Weights of a small mixture-of-experts language model, trained from scratch on English Wikipedia.
Size: 8 layers, width 192, vocabulary 32768, 40.1M parameters.
Experts: 64 experts in each of 8 layers, a shared expert of 256 neurons.
Training: a variant of Adam for the experts, 907M tokens, 6917 steps.
Below are experts of layer 4 (counted from 0) of a mixture-of-experts language model. Rows are named router (the router's row for the expert) and show model dimensions 48-95. Each number is 50 + 15 x the weight over its row's rms, rounded and kept within 0 to 99.
After each expert's rows: "comes before" lists some tokens at least twice as common just after its tokens as in all text; "mostly gets" lists some tokens that are sent to it at least half of the time. This comes from a sample of Wikipedia text that the model never trained on. Tokens count by the router's weight.

# expert 12
router:66 47 64 49 59 43 48 55 67 58 66 46 56 48 57 48 62 66 69 27 68 84 72 44 63 41 64 63 55 56 35 38 52 61 68 80 38 59 70 48 26 27 41 56 36 38 41 49
comes before: " |", ";", "–", " /", "N", "+"
mostly gets: " ", " FW", " Candidate", " Preceded", " Pts", " ±%"

# expert 29
router:28 33 47 63 32 46 47 55 51 60 34 53 56 46 68 59 71 57 51 39 41 48 55 28 63 45 77 51 52 52 46 59 66 19 58 47 54 06 48 64 41 85 75 54 29 59 47 55
comes before: " the", " a", " his", " her", " this", " their"
mostly gets: " during", " against", " until", " During", " throughout", " between"

# expert 18
router:76 50 45 48 39 25 45 54 56 41 55 62 48 51 55 57 54 78 77 57 34 38 66 30 68 35 78 47 38 46 43 40 43 43 56 54 59 54 41 58 51 56 66 28 21 55 31 44
comes before: " by", " to", " in", " on", " with", " as"
mostly gets: " Succeeded", " based", "based", " original", " related", " Founded"

# expert 6
router:39 79 24 35 58 59 42 49 75 53 41 42 59 64 22 54 73 75 46 54 24 56 32 67 52 74 24 56 60 49 60 45 50 70 46 36 38 32 32 32 54 55 38 51 51 70 33 38
comes before: "\n", " ", " —", " 1", " list", " \""
mostly gets: " It", "Studio", "It", " |", " terminus", " it"

# expert 13
router:67 62 73 31 62 37 64 63 35 47 54 28 38 26 78 58 35 46 69 53 55 40 54 59 65 51 52 62 45 39 39 56 57 51 77 41 40 38 56 66 20 42 30 50 37 62 48 76
comes before: " |", ".", ":", "==", " life", " =="
mostly gets: "Career", " ISBN", " Chevrolet", " Billboard", " Pts", " MPC"

# expert 14
router:78 57 66 53 56 45 52 58 55 40 43 62 66 42 74 76 60 40 42 59 65 56 63 38 51 54 51 43 66 18 24 32 05 36 41 47 44 41 51 51 30 32 53 56 58 49 42 53
comes before: ".", " of", ",", " and", " in", " were"
mostly gets: " areas", " games", " groups", " those", " students", " songs"

# expert 21
router:75 38 43 46 74 62 49 24 56 49 59 62 65 56 52 36 16 42 55 25 42 69 45 32 50 49 33 55 65 40 46 63 75 72 53 40 29 26 45 56 35 55 66 61 42 62 54 36
comes before: "-", "=", "==", "The", "See", "Personal"
mostly gets: "″", "′", "Species", " UTC", " Born", "Genus"

# expert 38
router:86 51 59 26 57 51 68 58 57 48 55 44 54 41 50 37 50 67 39 42 54 48 64 63 50 48 26 48 65 88 72 48 48 24 33 54 48 76 50 37 62 37 35 55 12 66 47 47
comes before: "\n", ";", " (", "us", " /", "idae"
mostly gets: "sky", "achy", " www", "ensis", "cer", "sson"

# expert 9
router:55 65 50 57 54 60 54 58 54 52 57 62 51 38 46 54 68 57 46 48 34 86 52 23 64 26 69 39 51 40 27 33 36 43 23 30 89 40 52 59 41 39 83 30 40 44 36 71
comes before: " the", " to", " a", " in", " on", " his"
mostly gets: " worked", " wrote", " gave", " get", " ran", " taking"

# expert 40
router:72 92 67 42 17 62 53 27 85 25 52 55 57 48 65 67 33 50 53 55 39 46 37 25 31 36 49 55 89 41 55 42 49 61 52 47 42 34 70 49 39 41 59 32 52 36 28 74
comes before: ":", " of", " 0", " name", " zone", " is"
mostly gets: " number", " Coordinates", " Genus", "Population", " Binomial", " Synonyms"

# expert 44
router:72 63 77 53 86 47 54 68 34 46 53 47 41 74 77 49 49 44 67 55 44 51 56 47 46 60 78 34 48 41 19 38 18 60 30 57 53 47 40 33 66 20 71 52 50 48 44 46
comes before: ".", ",", " and", " to", " in", "'s"
mostly gets: " him", " himself", " them", " herself", " sea", " themselves"

# expert 45
router:37 66 72 64 30 56 60 20 44 51 36 43 45 40 45 64 85 96 72 38 61 56 60 32 54 24 49 60 27 43 45 50 44 63 32 49 85 36 58 54 40 50 49 37 32 49 64 44
comes before: " the", " he", " that", " to", " it", " a"
mostly gets: " but", " because", " However", " out", " named", " announced"

# expert 62
router:68 58 60 38 51 52 51 61 56 34 41 54 56 33 94 49 40 60 40 53 49 39 14 31 68 84 49 42 27 44 34 36 44 62 39 51 53 64 57 33 54 34 49 39 34 45 31 76
comes before: "==", "\"", " ==", "===", " ===", " of"
mostly gets: " Siege", " Love", "Track", " History", "See", "Reception"

# expert 15
router:65 72 51 60 49 43 49 49 60 43 31 66 33 53 78 48 55 48 45 57 68 50 15 38 24 58 36 39 49 37 48 46 28 41 55 57 57 51 46 51 60 30 80 53 55 57 33 59
comes before: " of", " in", ",", ".", " for", " and"
mostly gets: " politician", " officer", " member", " manager", " minister", " commander"

# expert 30
router:87 36 49 49 53 56 55 64 24 61 58 38 33 61 40 35 44 58 53 44 54 38 62 49 32 55 40 59 41 82 78 40 34 45 42 33 44 71 45 49 58 24 35 59 59 54 51 41
comes before: ",", " (", "'s", " =", ";", " –"
mostly gets: "ner", "well", "sson", "ić", "stein", "ley"

# expert 19
router:52 44 59 48 84 45 62 61 42 52 31 43 43 38 68 60 58 40 45 70 39 15 26 37 72 52 74 45 31 65 40 42 45 53 55 51 30 65 45 31 40 53 54 54 49 68 39 29
comes before: ",", "–", ")", " States", "),", " York"
mostly gets: " South", " east", " north", " west", " North", " Northern"

# expert 49
router:30 43 39 47 71 43 56 77 71 56 48 64 56 49 42 62 48 76 45 50 52 33 70 55 64 37 52 64 62 33 63 32 37 64 64 60 51 34 72 45 55 26 47 19 50 49 66 62
comes before: " 0", " 1", " ", " 2", " 3", " —"
mostly gets: " Goals", "STARRS", " his", " Opponent", " their", " Their"

# expert 20
router:57 65 70 41 35 41 41 62 40 44 09 48 13 43 45 48 52 40 81 70 56 41 47 70 81 46 68 56 47 36 37 73 54 35 50 65 53 51 43 31 37 59 40 46 25 40 43 25
comes before: ".", "th", "-", ":", "–", "%"
mostly gets: " Phylum", "Senior", "Youth", " Edited", "|---|---|", "|---|---|---|"

# expert 55
router:44 67 50 57 75 46 58 37 61 36 50 54 47 70 44 33 75 32 41 55 66 41 44 53 68 86 54 50 57 21 37 54 37 31 19 39 45 24 58 43 61 11 37 54 59 62 41 55
comes before: "\n", " The", " is", " He", " was", " It"
mostly gets: "\".", ").", "Scientific", ".\"", " This", " It"

# expert 10
router:53 48 52 50 31 59 59 46 60 55 66 44 52 62 76 62 61 46 43 43 62 77 25 05 30 76 50 54 55 42 40 28 24 58 28 46 45 58 74 50 51 56 96 41 48 42 47 78
comes before: " been", " be", " not", " a", " have", " also"
mostly gets: " has", " have", " would", " had", " been", " not"

# expert 16
router:78 45 34 38 63 35 70 42 57 38 34 45 45 40 40 70 45 54 41 62 73 61 27 41 77 55 59 55 65 54 20 42 51 17 37 68 69 45 71 54 53 34 34 36 32 56 66 55
comes before: "\n", " |", " (", " -", " –", "\n "
mostly gets: "\n ", " Representatives", "})", ")\"", "\")", " Fame"

# expert 7
router:15 38 21 55 57 51 59 44 39 56 18 60 59 56 21 51 80 25 57 47 65 52 56 54 54 20 32 49 80 71 54 54 72 39 54 52 70 85 60 52 58 54 63 58 66 50 78 49
comes before: " the", " a", " his", " other", " its", " was"
mostly gets: " and", " or", " &", " nor", " but", "',"

# expert 59
router:14 43 67 58 20 57 58 00 31 49 58 45 66 51 22 50 72 28 61 51 38 00 68 70 63 34 72 68 64 54 33 65 65 63 50 46 59 11 47 44 37 65 44 63 44 61 51 48
comes before: " the", " a", " his", " an", " well", " its"
mostly gets: " after", " as", " before", "After", " during", " After"

# expert 28
router:16 46 35 68 37 41 42 23 46 52 41 64 58 56 51 62 64 26 46 47 48 47 53 17 53 54 72 52 63 59 53 63 59 45 63 43 31 54 44 56 34 73 44 50 22 61 47 70
comes before: " the", " a", " be", " his", " their", " its"
mostly gets: " into", " to", " between", " through", " towards", "From"

# expert 35
router:40 49 40 33 97 35 49 51 69 42 52 55 48 54 59 53 50 65 29 22 48 43 42 50 68 42 57 46 71 53 63 47 45 50 80 48 38 56 35 47 54 29 47 17 12 62 22 64
comes before: " |", ";", "%", ")", " 0", " —;"
mostly gets: "%;", " Chevrolet", " ½", " ?", "%)", " Haleakala"

# expert 61
router:52 84 37 54 27 45 43 63 60 61 45 41 56 67 65 63 64 64 38 55 00 63 84 44 48 62 61 58 53 32 63 51 73 62 43 45 59 61 57 55 39 44 80 52 00 44 19 42
comes before: " to", " a", " 2025", " in", " 2023", " 2013"
mostly gets: " January", " October", " September", " March", " December", " June"

# expert 37
router:84 56 69 59 55 58 57 49 51 32 45 77 50 43 75 53 57 70 52 59 59 52 19 56 46 69 31 46 53 32 28 15 37 52 56 37 45 29 27 54 46 19 65 40 39 65 35 59
comes before: " of", " to", " and", " in", " with", " was"
mostly gets: " this", " research", " security", " relationship", " cultural", " border"

# expert 46
router:76 49 69 43 49 43 36 64 65 53 42 39 47 23 61 49 35 40 68 59 50 41 54 58 77 41 52 59 67 37 33 65 45 26 49 81 46 53 50 36 44 47 33 29 33 56 30 48
comes before: " |", "%", ".", ",", "–", "th"
mostly gets: " 50", "200", " 150", " 70", " 300", " 115"

# expert 39
router:53 31 60 38 47 65 42 28 53 46 29 52 40 52 38 60 76 40 35 50 60 47 39 64 50 52 37 47 74 67 47 63 62 52 55 48 86 50 67 52 44 53 52 46 42 51 28 49
comes before: " and", " which", " but", "000", " who", " including"
mostly gets: "\",", ",", "),", "',", ".,", ",\""

# expert 42
router:57 50 52 42 66 35 52 40 64 47 53 49 50 53 50 46 54 72 66 63 69 60 31 49 77 50 78 43 52 68 58 48 45 63 52 68 65 37 45 49 50 61 57 52 46 78 26 55
comes before: ",", "\n", " |", ")", ".", " ("
mostly gets: " ===", ")===", "idae", " ====", " Jr", " Jersey"

# expert 22
router:09 52 46 61 36 52 53 44 29 38 56 46 54 52 54 54 37 50 31 44 64 74 38 52 40 35 52 53 66 45 50 38 48 49 49 46 57 33 59 51 58 66 69 51 50 50 76 44
comes before: "|", "==", "===", "The", "In", "===="
mostly gets: " However", " while", " While", " although", " however", " ±%"

# expert 56
router:42 73 63 43 61 46 48 31 52 33 35 64 49 32 48 63 58 59 43 61 62 00 32 43 57 47 55 35 67 84 30 32 33 29 37 50 33 29 48 48 42 29 50 55 44 57 69 48
comes before: ",", ".", " in", " (", " and", " was"
mostly gets: " medalist", " Creek", " Street", " Primary", " Racing", " School"

# expert 63
router:96 61 58 43 55 55 62 55 60 52 61 48 59 47 59 44 51 66 39 55 57 52 43 47 55 72 29 37 70 34 57 53 39 00 58 34 63 42 72 45 72 47 25 62 46 67 35 53
comes before: " |", " also", "′", " (", " /", ";"
mostly gets: "See", " JPL", " Rovers", "agan", "agg", "ask"

# expert 17
router:23 59 31 42 61 64 76 07 61 45 25 66 71 34 38 34 80 43 40 36 47 63 56 69 61 26 21 50 50 50 41 47 56 29 41 56 59 61 73 59 55 59 65 50 25 62 64 53
comes before: " ", "\n", " 1", " Candidate", " 0", " 2"
mostly gets: " including", " include", "including", ");", " includes", " represent"

# expert 54
router:45 60 52 50 60 49 60 16 48 44 48 55 47 59 42 37 80 42 34 49 60 13 82 68 60 60 75 39 60 56 11 64 45 29 37 49 73 50 50 49 59 52 45 50 58 55 51 37
comes before: "\n", " The", " In", " He", " It", " This"
mostly gets: ".\"", ").", "\".", "\",", "!", "\""